Below are experts of layer 9 (counted from 0) of a mixture-of-experts language model. Rows are named router (the router's row for the expert), gate (a neuron's input weights, with its number), up (a neuron's input weights, with its number), down (a neuron's output weights, with its number) and show model dimensions 0-255. Each number is 128 + 32 x the weight over its row's rms, rounded and kept within 0 to 255.
After each expert's rows: a language model's description of what the expert responds to. This comes from a sample of Wikipedia text that the model never trained on.

# expert 14
router [205 155  61  89  81 123 151 122 124 115  65  56  72 104 187 156 124  91 161 127  93  91 188 132 128  99 115 133 114 125 146 128  75  98 123  72 121 153  90  85 100  61 192 145 132 147 103 137 132 194 133 147 121 147  84 138 121 149 116 134 105 151 170 110 153 115 143 104 100 126 114 217 129 159 152 150 187 147 158 168  67 106  99 114 118 114 114 135 135 121 150 138 116 131 122 160 133 113  94 133 144  88  68 118 133 105 129 140 153 130  77 130 140 124 123 157 116  97 143 167 149 137 155 140  91  84  99 219 118 109 122  95 129 185 102 139  81 152 166  85 116 157 157 117 105 207 160 154 122 110 104  94 127 117 181 134 154 128  82 138 157 116 109 115 141 116 116 134  97 125  89 180 172 137 127 132 222 189 125 166 156 102 148 168 130  47 118 137 131 147  98 109  67 122 139 127 204 119 128 113 152 148 110 116 197 119 115  84 145 143  81 129 111 186  99 127 155 163 119 138 162  99 107 163 179 107 123 106 111 139  90 170 168 103 156 145 135 125 124  88 146 105 159 104 140 123 178 166 112 110 213 111 169 168 128  60]
gate0 [ 99 158 112 101 109 105 117 123 158 172 143 114 112 122  63 132 186 135  78  75 111 116 120 155 116  44 174 133  96  86 174 169 146 177 129 136 135 106 119 114 104 107 119 147 109 144 145 116 125 160 149 156  95 119 102  89  77 134 191 147 161 164 169 113 129 121 147  91 159 174 126 172 191 119 125 118 122 150 112 145 118  92 139 181 137  80 125 128 103  79 116  89 117  71  87 137 143 126 111  83 135 121 102  97  95 119 117 151 133 135 201  94 173 109  73 108 147 126  82 149  98 107 188  95  88 120  94 117 171 145 171 163 124 137 199  90  94 161 112 109  72 106 156 199 168  79 179  77  90 111 143 143 124 115 201 107 128  76 112  98 115 168 175  96 161 119 109 166 165 126  96 134 164 144 123 154 140 176  40 185  88 159 129  95 135 111 109 123 106 122 187 163 106 140 124  94 131 110  87 105 155 167 170  97 145 209 113 137 111 101 129 108 104 123 109 152 136 148 108 100  80 121 152  94 180  49 140 163 177 158 159 176 151 151  91 126 121 163 132  84  82 109 110 189 182  92 117 125 113 150 123 128 158 130 107 160]
up0 [160 116 148 120  93 140 160 128 134 136 136 208  86 173  88 112  63 163 126  87 107 126 135 119 143 164 110 103  74 106 132 104  78 110 145 112  92 160  95 104 102 113 113 127  93 134  95 128 127  93  68  89 122 138 181 169 133 169 136 133 122 223  58 156 140 139 114 158  64 118 132 148  92 163 103 138 150  77 141 124 161 153  98  89 124 120 171 108 137 107 131 140 105 165 166  67 129 148 135  88 150 114  98 172 153 178  86  66 105  96 149 109  62 111 140 138 140  96 183 115  90 131 105 135  98 117  89 168 133 137 117 116 109 110  63 149 101  76 152 182 197 161  97  79  70 127  97 115 121 140  72  89 108 170 135 125 108 131 154 150 121 143 144 153 107 145 165 150 135  92 121 132  46 169 117 129 126 149 201 120 159 111  68 131  88 119 158  88 130  86 137 127  74  90 144 128 100 151 201 118 100 111 124 194 115 109 167 149 181 193 116 150  66 106 137  96 114 180 126 138  84 133 130 114 162 136 171  75 104 116 155 133 159 128 179 151 128  68 144 143  98 128 100 103 119 201 118 109 140 131 150 149 207 153 138 138]
down0 [125  98 124 106 201 135 124 189 155 174 159 119 128 142 144 120 163 129 152 134  76  95 119 140 184 182 106  84  98  99 144  68 135 131 105 175 101 159 144 149 143  96  92  89 115 139 118  91 117 162 116 146 134  85 132 108  69 123 152 137 126 110 144 131 140 184 158 128 157  78 210 168 127 138 141  82 102 180 137 132 141 117  88 108 122 117 110 203  84 179 124  58 121 106 111 172 130 176 177 110 124 144 137 125 123 187 104 105 134 203  98  85 106 116  92 128 129 127 200 118  91  73 109 176 133 126 131 143 136 173 132 133  68  94 103 143 126 113 132 206 114 129 181 102 176 164 168  78 127 123 127 172 128 140 127 135 108 106 182 101  96 119 153 133 126 129  98 182 130  74 124 115  79 139 115 125 138 153 143 108  86  39 128 111  93 133 176 142 111 149 110 116 191  89 131 122 128 166 151 101 168 115 111 191  53 101 188  93  93 111 135 110 133 131 129 182 117 106 103  81 143 111  90 110  99 130 115 113 162  78 184 101 153 116  84 126 184 161 121 138 177 128  89  82 105 124 124 125 124 156 106 122  81 175  71  57]
Mid-word name pieces. Short pieces early in names and words, often after a capital letter start, such as Per, Cat, Ar-it-on, B-ad, Dep-ortes.

# expert 34
router [123 134 145 148 143 101 172  99 116 181 121 140 134 104  75  78 145 193 103 141 103  45  80 119 127  98  78 138  96 140  79  72  93 155 144 113  88 139  80  98 155 119 127 151 142 136  52  75 115 109  67  79 157  98 108 106 169 144  79  75 107 109 167 117 100 128  89 118 133 144 119 112 120 150 117  80 123 139  81  71  99 112 112 186 100 142 126 142 146 189 145 163 117 162 107 162 168  96 124  94  75 169  93 109 137 159 101 103  89 181 123 140 148 130  48 162 131 185 157 146 160 121 162 103 122 152 165 120 124 152 130  98 118 128 115 180 140 123 115  88 210 154 135 178 138  93 116 158 147  53 157 172 148 166 130 152 118 103 115 133 126 164 115 166 152 156 149 126 177  99 161 145 108 184 158 176  79 124 118 110  96 137 131  81 131 125  98 137 167 121 120 117 183 117 142 167 116 160 141 138  93 155 109 148  80 138 112  83 102 137 170 126 111 124 141 139 140  84 101 147 130  75 144 150 147 136 146 182 118  98 153 156 145 143  87 132 200 180 150 140 107  66 103  86 108  69 176 227 111 159 155 111 173 126  68 116]
gate0 [136 104  91 138 158 150 135 143 141 141 140 154 146 100 113  79 143 166 121  96 129 106  82 128 121 136  89 154 107 118 127 109 142 151 112 130 119 135 123 120 123 112 124 151 105  66  73 158  65 136 109  97 109 131 107  80 121 107 132 132  83 113 175 113 133 109 106 131  95 118  29 133 161  70 137 127 114 154 149  90 154 123 138 111 129 146 129  97 146 124 158 125  80 155  86 111 131 131 184  77 166 167  68  34 125 136  95 102 118 171 122  92 124 140  74 114  84 180 120 133 102 115 187 105 107 107 169 133 146 163  94 165 135 137 152 148 124 129 139  67 169  95 117 164 136 117 130 165 128  31 136 159 180 104 159 151 125 120 107 151 173 160 157 106 151 139 142 102  94 130  98 135 136 102 173  54  49  72  89 164 144 136 108  96 133 124 122 114 117 123 112 126 162 103 137 148 140 178 187  69  79 120  78 126 141 167 152 108 171 139 127  50  94 111 200 124  69  56 101 166 144 107 129 144 149 157 201 138  93 111 152  79 113 131 134 145 145 134 100 134  72  73 142 215 153  86 132 167 104 152 224 142 138 130 167 152]
up0 [128 163 126 131 142 113 165 155 158 126 118  96  62  74  91 110 131 190 153 129 127 170 157  90 119 107 147 137 148 115 144  67 154 107 169 138 124 102 132  55 115 145 124 118 146  95 181 166 121 129  82 155 149 146 143 198 111  90 135 133 124  86  20  77 114 161 124 102 166  63 111  77  94 172  73  92  95 166  94 191  76  97  99 139 154 106 127 112 102  93 132 142 174 118 127 111 120 137 136 152 133 105  97 127 149  60 170 111 100 137 135 126 100 133 134 123 159 122 127  93 120 102 103 132 193 122 119 100 107 132 140 138  75 170 158 133  94 114  77 112 140 129  93 113 104 152  97  67  61 166 117 159 138 133 113 120 117 131 119 120 102 147 141 101  91 139 153 117 129  97 136 106 195 155 119 165 161 128 108 106  71 155 128 103 115 125 158 113  94  91 110 149 132 113 116 135 151  96 129 123 166 115 151 117 147 108 134 163 133 120 201 200  12 142  45  86 204 116 130  20 144 148 101 110 123 100  99 161  78 122  93 118 170 146 124 140 108 102 115 114 156 162 113 215 124 195 125 118 129 142 147 159  90 129 120 123]
down0 [173 110  99 186  85  92  99 129 100 195  59 128 109 202 146 128 178 115  60 158 115 119  92 101 126  94  55 180 114  68 129 104 107 110 129  91 147 174  98 172  88 136 149 100 138 121 124  87 121 136  68  98 100 174 107 121 131 129 144  80 106 143 187  99 125  77 104  67 114 155 135  94 143  95 226  83 123 123 118 170 125 124 163 187 129 163 141 143  95  92 114 124 156 160  94 146 113 155 144 125 117 105 142 118 103 205 111 121 110 189 148  98 158 109 156 145 141 164  87 126 125 134 102  98  86 156 107 123  87 118 167 132  96  86 106 206 133 203  40 142 157  80 171  99 121 136 127 151 125 152 154 128 150 127 163 145 190 112 115 148 126 196 138 125 170  81 137 158  85 162 161 141 161 125 148  99 156 147  96 127  85 121 114 148 134 102  98 182 136 116 102  98 140 101 154 143 197 133  95 134 162 183  98 115 146 181 165 159 140  65  94 158 114 127 113 129 154 150 119 142 139  89 129  81 134 140 148 116 150 122 171  77  93 175 102 120 110 127 108 111 137  69 124 129 151 109 131 189 104  79 141 120 161 111 141  98]
Geography and measurements. Nouns about geography, direction and measurement, such as km, m, south, River, Road, village, sea, in location and dimension text.

# expert 12
router [147  64 144 141 179 166 135 214 132 170 113  85 149 179 142 152 146  94 175 114 138  80 190  70 201  96 140 146 141 133 129 125  76 163 151 130 145 122 112  63 136 116 134 136 111  91 128 128 145 135 109 118 134 130  98 156 117 137 148 124 139 132  99  88 115 115 117 170 157 145 114 125 108 116  98 210 165 104  93 137 134  78 107 131  76 109  79 150 130  81 165 146 189 117 136  99 142 108  84 134  95 161  92 160 112  88 133 145 118 124 115  99 143 136 116 105  67 199  89 181 165 148 164 134 117 152  98 150 178 161  95  81 115 134 135 144 185 138 139 122 137 130  91 106 133 131 133 118 133 137 181  73 119 136 139  78 108 146 124  98 154 104 162 189  90  98 146  94 104 145 112 226 137  77 177 215 155 116 103 110 143 184 114 117  96 194 124 109 143 134 201  95 190  97 163 144 156 144 147 122 150  94 163 130 125 125  99 141 143 143 107  86 101  76 195 121 136  89 184 128  47 112 175 101 156 174 121 134 185 139 135 140 139 133 116 110 169 153 165 175 135 135 120 119 164  79 136 135 114 125 100 100 164  59 161 159]
gate0 [164 191 123 121 149 177 125 152  98 172 170  91  90 132 127 116 161 145 111 181 140  66  75 133 144 128 144 102  77 118 202 102  70 148  81 104 130 142 118 161 105 149 123 106 153  78 154 119 140 145 163 155  56 140 114 132 131 153  91 170 114 166 145 143 137 121 145 139 107 122 132 100  83 132 154 171 148  92  95  75 171 117 103 127  92 138 152  73 139 184 133 117 191  88 207 151  93  84 140 160 101  89 188 112  56  63 118 133 138 144 156 163 140 178  97 157  98 136  60 131 120 163  74 155 145 101  95 151 133  93 144 123  54 145 165 134 132  59 186 189 136 102 104  96  96 159 126 144 100 129 141 140 132 113 125  85 170 149 140 141 153 128 109 186 170 126 164 119 119 164 183 107  86 132 139 176 129 148 159 188 126 174 120  99 147 131 154 134 120  89 127 115 166 131 126  91 144 138 135 153 140 131 145 137 170 146 182 115  90 176 113 120 185 103 139  77 136 108 144 160  96 132 170 124 145 124 112 142 174 112 120 175 150  94 102 121 132  75 114 134 148  70 147 212 129 121 191 120 210 118  86 136 134 163 173 157]
up0 [110 161 163 156 118 143 157 183 116 169 107  54 131 188 189 118 157 130 137 113 145  66 124 117 148 121 129 112  93 116 160  99 137 152 119  91 108 167 153  96 146 118 122 162 137 108 142 103 162 152 198 186 101 194  81 151 114 201 130 165  86 124 155 154  77 141 138 116 136 140 114 144 118 146 118 214 157 109 155 129 169 114  97 141 135 127 119  93 108 146 141 115 209  94 151 141  94 118 167 121 105 118 158 124  53 118 135 127 135 148 156 129 114 166  92 154 144 183  95 160 140 154 156 161  90  95 111 116 171  91 148 107  88 164 157 118 151  77 126 159 133 131 111 108 106 197 149  60  81 107 131  63 155 204  90 128 152 120 144  67 110 148 154 156 126 157 167 116 104 100 144 100  85 112 174 159  87 121 134 102 143 154 118 164 136 198 189 153  76 135 164 136 131 151  95 120 124 141 158 131 152 135 123 154 147 182 171 119 124 206 125 131 119 136 193 125 149 185 153 121  88 194 133 154 175 120 114 156 156 139 156 140  91 177  70 152 157 123 105  94 178  50  88 169 171 144 177  98 153 102 160 124 107 124 159 127]
down0 [ 86 132 162 100 153 139 111  84 142 161 167 111 115 130 116 171  82 122 145  92 218 145 156  99 137 146 148 176 184 118 123 152 128  73 117 131 120 138 146  92 150 103 186 147 162 140 137 109 105 151  94 142  97 170 110 166 124 140 163 171 100 156  93 120 134  85 167 174 133 149 167 139 131  95  96 153 142 195 135 143 100  81 160  50 123  98  46 106 130  41 159 145 111 129  78 109  94 140  82 164 110 155 117 155 127 130  91 103  95 147 107 135  55 104  69  56 126 120 126 102 174 102 180 144 104 153 132 119 187 117  90 186 148  97 160 127 142 127 147 140 145 104 104 140 142 155  77  88 113 108 163 139 122 121 178  91 122 159 120 121 140 119  91 129  95 144  89 102 183  92  91 143 133  88 140 143 160 172 135 105 167 154 165  92 109 144 152 181  97 150 120 147 103 134 123  90  83  81 101  99 155  89  80 140 111 128 125 114 148  97 130 203 100 130 112 159 150 131 167 119 121 243 155 146 126  97 122 188 153 124 159 169 181 154 162  98  97 127  38 144 135 171 143  91 116  99  87  90 131 137 135 127 113 113 195 141]
Nouns and relative pronouns. Relative words that, which, who, where, and common nouns after articles such as family, band, album, school, city.

# expert 2
router [146 134 144 135  91 118 165 101 137 138 143 149 130 104  99 117 127 110  78 141 140 143  44 102 164 134 134 147 153 196 136 105 143  94  52  99  72 124 136 146 114 133 158 184 147 191  85  89 120  46 116  86 104 160 100 102 153 120  95 158 140 128 132 165 201 141 193  86 193 135 135  90 156 126  82 125 121 137  92 153 153 114 139 172 108 159 122  99 132  73 128 154 123  81 155 101 141 129 151 152  76 108 125  81 151 148 138  91 147 109 198 131  60 205 111 114 163 106  89 114 108 111 113 124 134  83 129 124 118  54 140  86 140 126  88 140 101  89 185  84 102  95 108 163 105  95 172 182 190 129 144  96 136  94 130 107 121 121 134 122 125 139 129 121 114 126  65  94 119 157 100 151 107 107 185 139 129  59 155  99  88 149 180 112  80 154 165 136 214 104 136  85 159 110  73 113  61  92 143 121 145  94 178  99 146 128 131 171 148 127 125 108 169 119 138 123  95 127 139 149 136 114 170 160  71 149 154 134 126  77 103 101  72 157 138  79 113 180 100 113 129 106 121 147 182  82 125 161 144 103 135 174 132  90 155 188]
gate1 [ 70 113 139  71 150  63 144  97 203 109 104 176 100 106 146 200 124 129 111 102 109 135 112 144 130 155 121  58 109 137 173 163  95 167 196 124  84 138  73 112 100  74 178 142 150 137 164 150 129 172  99  78  27 141 121  84  95 122 116 121 108 158 179 175 102 134 146 123 208 126 128 107 161 131  78 102 142 141 154  85 112 150 159 175 117 112 145 129 128 133  98 110 129 116 122  89 148  92 131 138 106 101  80 137 143 165 111 123 143 108  73  86  82 141  59 151 159 113 155 153 101 123 168 126 122 148  98 135  92  95 141 153 190 138 181 142 138 100  93 135 122 103 126 126 124 156  48 122  88 116 114 121 137 149 151 143 116 151 134 146  74 169 137 146 169 160 101 131 142 183 103  85 165 147 124 185 127 118  77 125 157 177 138 157 133 166 125 145  33 132 130 138 129 104 104 113  81  86 200  82 138 122 112 131 158 140 112 122 155 164 118 126 216 122 112 114 137 169 202 167 156 151 124 152 142 149 150 120 161 162 140  78  89 143  70 100 125 140 170 177 121 169 111 137  86  87 123 113 137  60 133 137 166 160 118 141]
up1 [162 142 165 110  60  54 134 107 116 110 187 123 109 132 121 152 108 158 195 168 149 108 147 177 112  97 101 138  97 158 156 127  74 193  92 174  81 143  93 139 127 109 162 136 123 133 148 143 153 167 147 113 102 152  85  93 120 112  65 169 143  62 147 191  82 148 123 186 150 113 102 104 123 139 155 163 102 137 138 134  58 149 104 149  98 157 210 166 183 134 145  36 179 106  94 137 105 155 157 141 129 121  83 123 124 132 149 108 150 148 112 121  75 112 118 147 145 117 137 156 132 143 140 130 123 157 142  62 136  86 112 117 103  97  99  85 122 125 160 158 116  95 106 119 136 171 110 146 138  85 120 134 111  71 130  98 126 110 112 176  34 108 117 134 127 152 176 113 148 151 127 109 165 143 103 102 147  80 128 148 145 130 133 172 190 118 118 145  93 122 128  64 126 160 123 120 245 122  61  79 175 136 174 103 151 138 157 135 164 131 101  44 118 137  90 179 109 147 126 158 109 140  66 153 164 117 120 146 133 177 153  94 146 125 144 112 132 152 133 132 178 105 175  75 130 115 131 128  69 109 115 210 116 131 122 102]
down1 [129 107 123 171 117 133 145 158 134  57 125 127 111  87 122 169 140  83 152 129 173 124 140 142  87 106  99 142 129 126 138 133 129 122  85 133 118 145 120 116 108 143  83 149 166 134  89 161 148 107  99 128 109 159 153 125 169  73 135 169 153 123  88 113 112 104 131  93 118 139  86  87 142 114 123 127 218 152  81  86 137 139 180 153 100 137  84 124 165 111 178 159 117 115 137 100 138  56 144 132 135 107 156 110 142  90 141 156 109 138 153 149 142 106 207 148 118 152 137 167  98 184 110 178 126  43 130  96 125 146 138 100 163 111  72 128 128 130 176 119 145 118  99 125 126  16  90  99  91  61 170  71 104 131 199 153  99 205 102 159 121 154 115  87 114  94 166 158 143 163 162 103 196 108 123 118 145 133 116 153 101 113  86  70 131 185 144 157 182 125 104  60 160  75 134  94 140 102 163 106 212  98 100 146 142 122 137 192 160 189  89  46 158 147 116  62 103 115 113 153 153 130 165 178 114 133 135 131 125 103 120 174 139 102 148 116 109 157  98 171  91  95 154 156 139 137 108 106 113 142  90 100 166 153 131  68]
Foreign name endings. Final pieces of non-English personal and place names, such as -ović, -ova, -ji, -oko, -awa, -ington, often in lists and tables.

# expert 1
router [158 189  79  92 116 126 178 123  77 154 117  92 117 142 114 135 124 168 126 147 103 113 129 148  62 189 144 204  52 109 117 139  92 170 146 154 108  89 100 146 140 112 101  67  67  98 119 170 137 193 140 136 169 151 139 164 134  92 128  76  92 128  76  92 132  98 126 123 106  71 127 133 118 106 120 100  91 148 109  89  51 142  92 137 182 109 109 139 137 145 112 105 143 192 137 108  34 139 111 104 131 147 140 105 150 157 120 130 124 171  68 195  93 114 120 199  98  99 124 124 125 155  99 183 146 181  99 146 141  94 162 167 161 152 159  63 130 163 181 137 120 102 133 127 158 160  86 117 113 190 179 132 135 157 114  99 140  63 161 177 164 148 133 157  82 142 161 174 146 163 103 156 114 160  84 129  91 144 147 139 126 100  80 177 130 114 171 123 112  93 156 156 115 156 112  96 109 128 117 101 120 180 142 131 150 150 172 120 164  83 158 124 130 147 120 171 134 155 128  81 128 133 172  92 205 136 111 146 153 128  86 138 150 177 136 171 134  71 129 100 147  97 147  92 108 190 121 103 156  85 123 181 151 135  80  98]
gate1 [ 68 161 111 134 103  81 186 111 116 100 162  72 149 131 130 118 141 150 148 178 118 134  85  93 133 127 161 149  77 113 115 152 135 163 114  81 121 196 157 143 126 147 132 143 134 108 117 104 118  98 120 143  83 176 101 124 147  95 149  91 166 127 151 165 112 168 165  95 147 103 193 164 159 137 157 127 113 109 191  82 129 102 107  71 102 102 157 113  95 138 144 124 172 131 142 121 142 161 103 139 136  74 110  90 104  91 119 133 119 131  93 120  86 130 126 168 120  93  82 132  93 108  88 114 110 116 110 108 133 105 191 162 118 138 135 127 127 154 224 139  32  93 143 139 152 149 109  97 144 120 139  62 162 122 171  82 133 157 113 162 132  94 135 157 173 163 205 149 152 197 126  52 149 163 102 129 102 117 112 130 149  78 100 169 126 150 156 160 218 139 147  88 159 113  78 126 128 128 152 134 144 122 117  78 163 158 135 206  88 129 161 106 152  93 109 141 150 149 125 130 206 136 110  92 175 164 135 148 125 143 126 179 125 162 131 212 137 142 188 108 144  81 177 164 176 163 183 125 143 100 188 106 181 175 123 140]
up1 [176  61 168 104 114  77 136 144 136 164  79 132 100  98 156 173  91 151 147 123 154 112 116 112 120 141 106 139 111 158 139  71 164 131 109 146 167  79 120 110 106 145 154 130 156 144 226 173 101 139 142  80 193 128 155 186 140 104 133 184 176 144 118 149  78 168 190 132 124 105  99 134 132 161  70 106 157 103 103 128 126 145 143  96  85 120 137 106 132 105 170 134 160 150 150 138 123 121 121 108 137 131 185 163 130 141  96 103 132 137 160 149 136 127 124 149 178 136 174 117 127 123 135  74 158  78 128 151 157 105 176 162 154  80 163 128 190 109  80  68 144 128  82 124 120 110  93 144  84 186 117 126 130 122  90 104 157 215  57 119 146 164 127 165 110 150 194 155  58 123 154 146  97 124 162 107 155  65 123 140 114 194  76 151 101 151  93 110 123 118 137 116 114 157 102 106  99  98  79 145 148 175 123  98 158 162 107 156 159  88 169 104 172 122 151 133 165 170 108 117 127 155 109 154 104 142 174 126 150 110  66 140  80 128 136 173 152 132 119 213 197 101 109 120 157 121 140 157  89 112 115 112 138 195  88  38]
down1 [ 96  87 135 118 127 136 180  55 111 150 120 137  95 170 156 157 151 128 134 171 102 118  95  71  46 104 112  53 155 132 167 138 110 160 123 139 192 175 123  73 160 116 103  88 115 163 139 119  80  98 145 126 177 157 143 174 128 159 141 172 108 145 114 156 110 117 168 120 137 149 134 161 145  98 202 110  98  70 177 156  92 152  91  89 182 141 167 145  59  65 144  82 110 140 144 110 102 126 180 100 121 103 122 194 124 111  72 147 119 172 134 187 122 131 139 132 115 150  53  85 166 115  97 148 121 109 120  96  97 110 156 132  97 121 112  98 167 150 169 105 123 100 142 113  84 142 163  83 139 101 106 153  66 178 121  81  84  85  93 168 136 170 169 175 127 168 107 158  99 122 136  94  97 187 136  75 107  95 135 135 149  92 174 131 109 103  61  89 131 140 133 135 151 162 124  56 121 102  95 121 115 100 126 133  91 135 133 119 173 128 179 151 121 108 124 167 179 152 153 115 124 191 110 146 160  91 171  76 115  79  88 113 147 171 136 119 152 118 144 147 144 162 179 143 131 103 111 159 146  68 176 104 106 150 154 172]
Lowercase word-start pieces. First piece of a word split into fragments, often lowercase after a hyphen or prefix, as in g(rossing), dec(ipher), inf, conf.

# expert 37
router [100 151 149 116 131  73 137 134 104 134 111 176 198 124  98 111 151 151  85  96 127  90 147  91 174  90 184  96 162 128 105 154 135 114 158  89 111 122 193 127 147 168 147 107  86 136 133 171 191 164 156  95  63 125  92 171 149 137 114 164 107  75 155 144 123 170  98  96 129 148 172  76 127 159 209 127 166 125 113 103 133 123  40 149 174 180 134 163 136 151  89 137 119  81  82  78  98 144 160 141  62 179 141 132  72 102 147 144  85 194 177  94 183 164 161 100 122  51 132 127 124 134  90  97 143  62 136  90 153 136 165 119  78 107 171  83 131 148  98 187 123 171  93 133 128 127 118  94 133 121 126 173 134  98  64 132 160 162 104 109 158 166  34 109 148 108 126 187 160  82 127 113 103 135 176  89 124 137 113 128 122 159 133  99 103 154 129 119 115 140 172 124 151 107  92 145 101 112  97 147 183 158 159 132  96 132  63 166  97 105 110 107 119 163 112 165 117 151 147 111 147 103  68  91 100 140 156 100 146 104 140 113  66 124 134  96 112 171  73 105 154 127 106 125 118 147 105 159 126 148  86 178 109 130 115 120]
gate0 [122  96 104 103 177 107 131 127 130 142 130 129  97 113 115 113 127 143  96 171 115 196  73 171 176 156 154 108 134 134 104 135  66 150 160 171 116 159 128  66 157 151 133 119  65 113 113 145 155 129 131 180 101 116  79 108 119 164  96 167  58 107  94 126 148 109 137 152 146 129 143  96 122 163 180 120 153 118 157 112 124 108  41 128  88 128 157 125 161 129 137 127 180 135 139 130 121 197 123 108 109 117 136 168 151 131 127 119 126 158  99  68 200 114  72 127 101  86  87 145 143 135 166  82 137 112 110 146 131 114 148 179  93  95 141 113 121  82 127 153  33 133 182  87 116  87 133 168 133  97 121 183 136  93 136 125 140 190 163  96 119 143 102 119  97 123 169 128 176  93  85  79  92 152 106 138 117 129 183 169  51 175 168 106 101 174 139 158 142 125 128  81 161 155 117  90 109 160  97  65 137 129 131 169 173 154  35 178 148 137 139 133  96 118 151 146 105 151 124 231 167 145 157  60 165 102 105  80 168 152 156  89 105  92 149 148 142 120 164  96  98  72 123 156 129 163  89 117 110 139  96 182 143  97 124 139]
up0 [144  75  63 112 113  60 140 149 154 106 154  90  94 136 102 114 162 109 116 149  95 138 147 106 198  86 136 110  84 175 152 156 130 109 121 103 119 110  85  69 118 171 141 138 149  94 165 149 139  73 161 119 100  98  99  84  69 127 117 149 134 107 158 174 142 131  97 105 117 114 145  60  95 127 130 116 173 142 143  93  85 101  55  96  68 141 124 109 120 106 128 111 103  97 101 119 117 126 141 122 118 169  65 164 118 110 116 104 157  88 137 103 182 145 135 127 120 122 107 195 101 153 101 118 129 125 101 113  82 101 152 124 122 178 128  97  24 122 147 165  69 130 121 136  74 168 104 102  94 141 118 159  78 141 173 183 101 167  65 154 138 178 144 136 105 147 167 145 163 173 148 152 144 101  95 178 104 152 141 116  75 177 127 160 152 162 149 115 117  95 125  93  71 101  93  77 169 167 128 110  79  92 130 120 124  95 130  97 108 128 141 137 134 102  95 126 110 104 128 155 108 131 112  64 117  81 111 220 157 163  89 145 156 131 157 118  54 156 170 107 104 129 176 116 105  94  89 189 145 197 108 134 132  58 144  76]
down0 [ 49 130 133 157 142 174 154 129 152 152 101 106 144 104 156 129 148  57 158 145 118  81  76 159  72  98 148 109 127 132 123 139  95 122 121  97 161 118 111 130 123  76  93 147 104 165 105 145 153 157 139 146 174 114 126  70 137 185 133  40 100 142 174  92 135 184 141 155  91 140 131 131 111 201 163 101  88 169 119 120 203 139 184  97 126 161 161 163 136 127 123 112 125 152 164 150  78  80 132 144  95 141 122  89 110 172 140 135  87 125  68  82 113 136 125  77 172 124 129 211 135 116 164  81 104 141 169 126 144 128 162 193 155  97 139 121 180  44  75 111 171 144 134 121 136  80 167 123 163 144  77  83  88 108 142 128 132 122 119 142 111 140  83 162 149 107 134 151 141 115  93 133 121 185 124 108 112  96 150 139 141 135 134 146 148  91  96  51 166  90 128 153 129 112 107  76 119 175 204 145 108  83  85 175  76 181 126 151 103 147 103  69  92 165 178 119 179 167 131 143 158 121 101 129 148 108 182  87 136 133 158  94 138 136 171  78 156 159 144 130  83 146 147 155  87 134 100 159 126  94 156 180 138 147 134  91]
Surname inner pieces. Middle and final fragments of proper names and surnames, as in Hall-id-ay, Grets-ch, Buch-ar-est, plus whole names like Brown, Young.

# expert 47
router [136 178 137 151 136 119 163  92 105  86 141 203 206 170 110 138  92 118  76 143 145  74 147 104  87 142 110 130 154 123 116 153 156 137 107 177 129 110 170 183 105 153 101 166 120 175 123  82 133  65 119 147  52 107 138  73 166 105 184 116 165 101 135 170 136 147  78 143 123 118 121  73  73 105 154 154 161 133 164 144 172 144 168 135  87 113 146 131 135 116 111 138  78  97 172 110 104  82 129 136 110 167 101  91  88 166 166 127 175 130 208  82 163 167  64 106 156  86 103 110 105 134 140 123  53 132 133 115 129 137 117 142 151 166  84 157  87 120  73 145 177 134 152 147 180  91  88 180 116 136 139 159  93 133  91 153 174  83 174 119 148  91 153 163 130 169 134  99 180 204 126  86 104 142 157 177 185 133 133 120 156 101 105 156 172 127 153 122 139 195 156 117  78 131  78 146 151 121 152 135 105 134 116 123 145  98 101 117  50 109 138 109 102 143 127 178 105 100 191 117 144 115 121 122 118 167 129 115 110 119 168 128 106 119 135  84 117 168  90 145 142  65  91  93 128  62 137 115 102 113 165 120  90  93 101 171]
gate1 [ 83 129 135 147 130 148 125  79 127 112 100 134 148 219 112 159 102 139 124 114  94 162 174 169 128 118 137 143  89 115 163 170 120 123 143  79 135 126 114 119 113 119 166  91 160 163 138 131 104 147 156 161  96 113 111 105 139 120 187 166 130  82 138 113 135 166 147 173 124  70 129 100 110  70 177 119 132 148  83 107 185 166 121  87 123 156 126 122 121 161 199 151 142 201 139 145 101 111 172 132 138 159  80  61 157  96 113  53 143 114 103  96 105 118 158  91 170 102 164 141  86 115 117 113 115 118 167 181 125  89 172 140 124 134 156 124  92 130 119 170 114  71  91  77 162 142 116 103  67 133 147 145 164 134 137 111 142 156  99 202 109 129  94 110  73 162 119 174 103 120 126 147  95  91 109  95  78  95 100 208 148 215 120 138 151 105 129 100  45  92  96 158 110 129 114 158 169 132 141 164 121 176 165 151 105  99 187 123 130 142 122 113  98 117 143 202 146  58 108 156 108 140  90  65 121 129 118 147 153 166 132 146 112 186 160 123  85 167  94 138 165 137 122 106 111 141 121 105 128 182 197 133 174 184  61  90]
up1 [ 83 113 136 153 130 104  95  72  92 137 118 167 128 147 108 164 105 135 125 115 148  92 150 155 150 133 103 165 168 101  92 181 148 119 143 123 144 153 121 137 189 127 178 156 153 152 146  65 180 123  81 149 126 110 117  66 163 159 121 180 156  92 134 153 138 131 132 120 130 113 156 114 174 111 112 188 153 116  65 143 156 189 108 111 163 146  96 100 132 119 103  99 137 108  96  87 141  87 109  86 117 123 119 173  63 122 126 134 140 149  87 105 166 110 135 100 119 133 109 140  94 136 141 123 110 162 176 173  89  75 161 111 143  97 142 135 113  68 127 131 127  54 110 139 116  94 132  71 136 136 149 197 108 114 159 108 168 149 101 124 113 125 107 124 135 150 127 176 149 151 127 145 150 103  43  89 165 126 130 168 145 138  88 148 115 178 119 143 136  94 109 128  99 112  56 223 156 149 148 136  99 120 162 141  99  49 135  50  91 117 202  56 131 124 119 126 114  96 170 140 102 158 127  34 137 125 151  69 190 146 170 150 134 139 180 125 139  89 120 196 206 110  99 120 129 116 111 105 158 193 140 121 168 136  51 148]
down1 [131 110 153 166 151 134  89 152 126 105 189 179 191 120 170 141  68 120 165 105 159  76 155 127 157 160 161 158  58  92  44 116 105  70  88 162 121 175 128 132 203 161 179 106  77 168 142 145 145 105 148 128 143  90  93 101  93  98 127 152 116  97 106 106 109 157  60 114 145 172 178 189  98  90  95 163 115 128  57  96 140 124 150 175 147  59 109 121 160 173 127 108 150 111 119 155 184 149 176 210 136 138 131 127 112 167  96 199  96 169  86 135 163 114 114 115 112 124  41 130 138 184 140  76 126 137 112 109 141  73 139 131 140 147 132 106  95 139 120  89 113 173 104 144  97  75 117 155 123 135 111 143 129 172 125 148 135 145 120 153 125 107 161 109 174  98 164 130  74 123 122 133 204 144 172 132 184 161 112 106 146 158  70 106 120 102  98 160 143  80 154 149 114 165 115 146 124  87 198 110 116 130 152 151 147 123 143 136  96 172 129  69 144 109 169 101 123 184 127 110 130 132 150 150 165 122 166  67 115 112 135 123 127 103 107 145 184  94 157 145 140 120 117 108 108 106 103 122  84 142  75 200 117 131 142 121]
Plural endings. Plural suffixes and plural nouns, often ending team names or groups, e.g. Rockets, Phillies, newcomers, members, elections.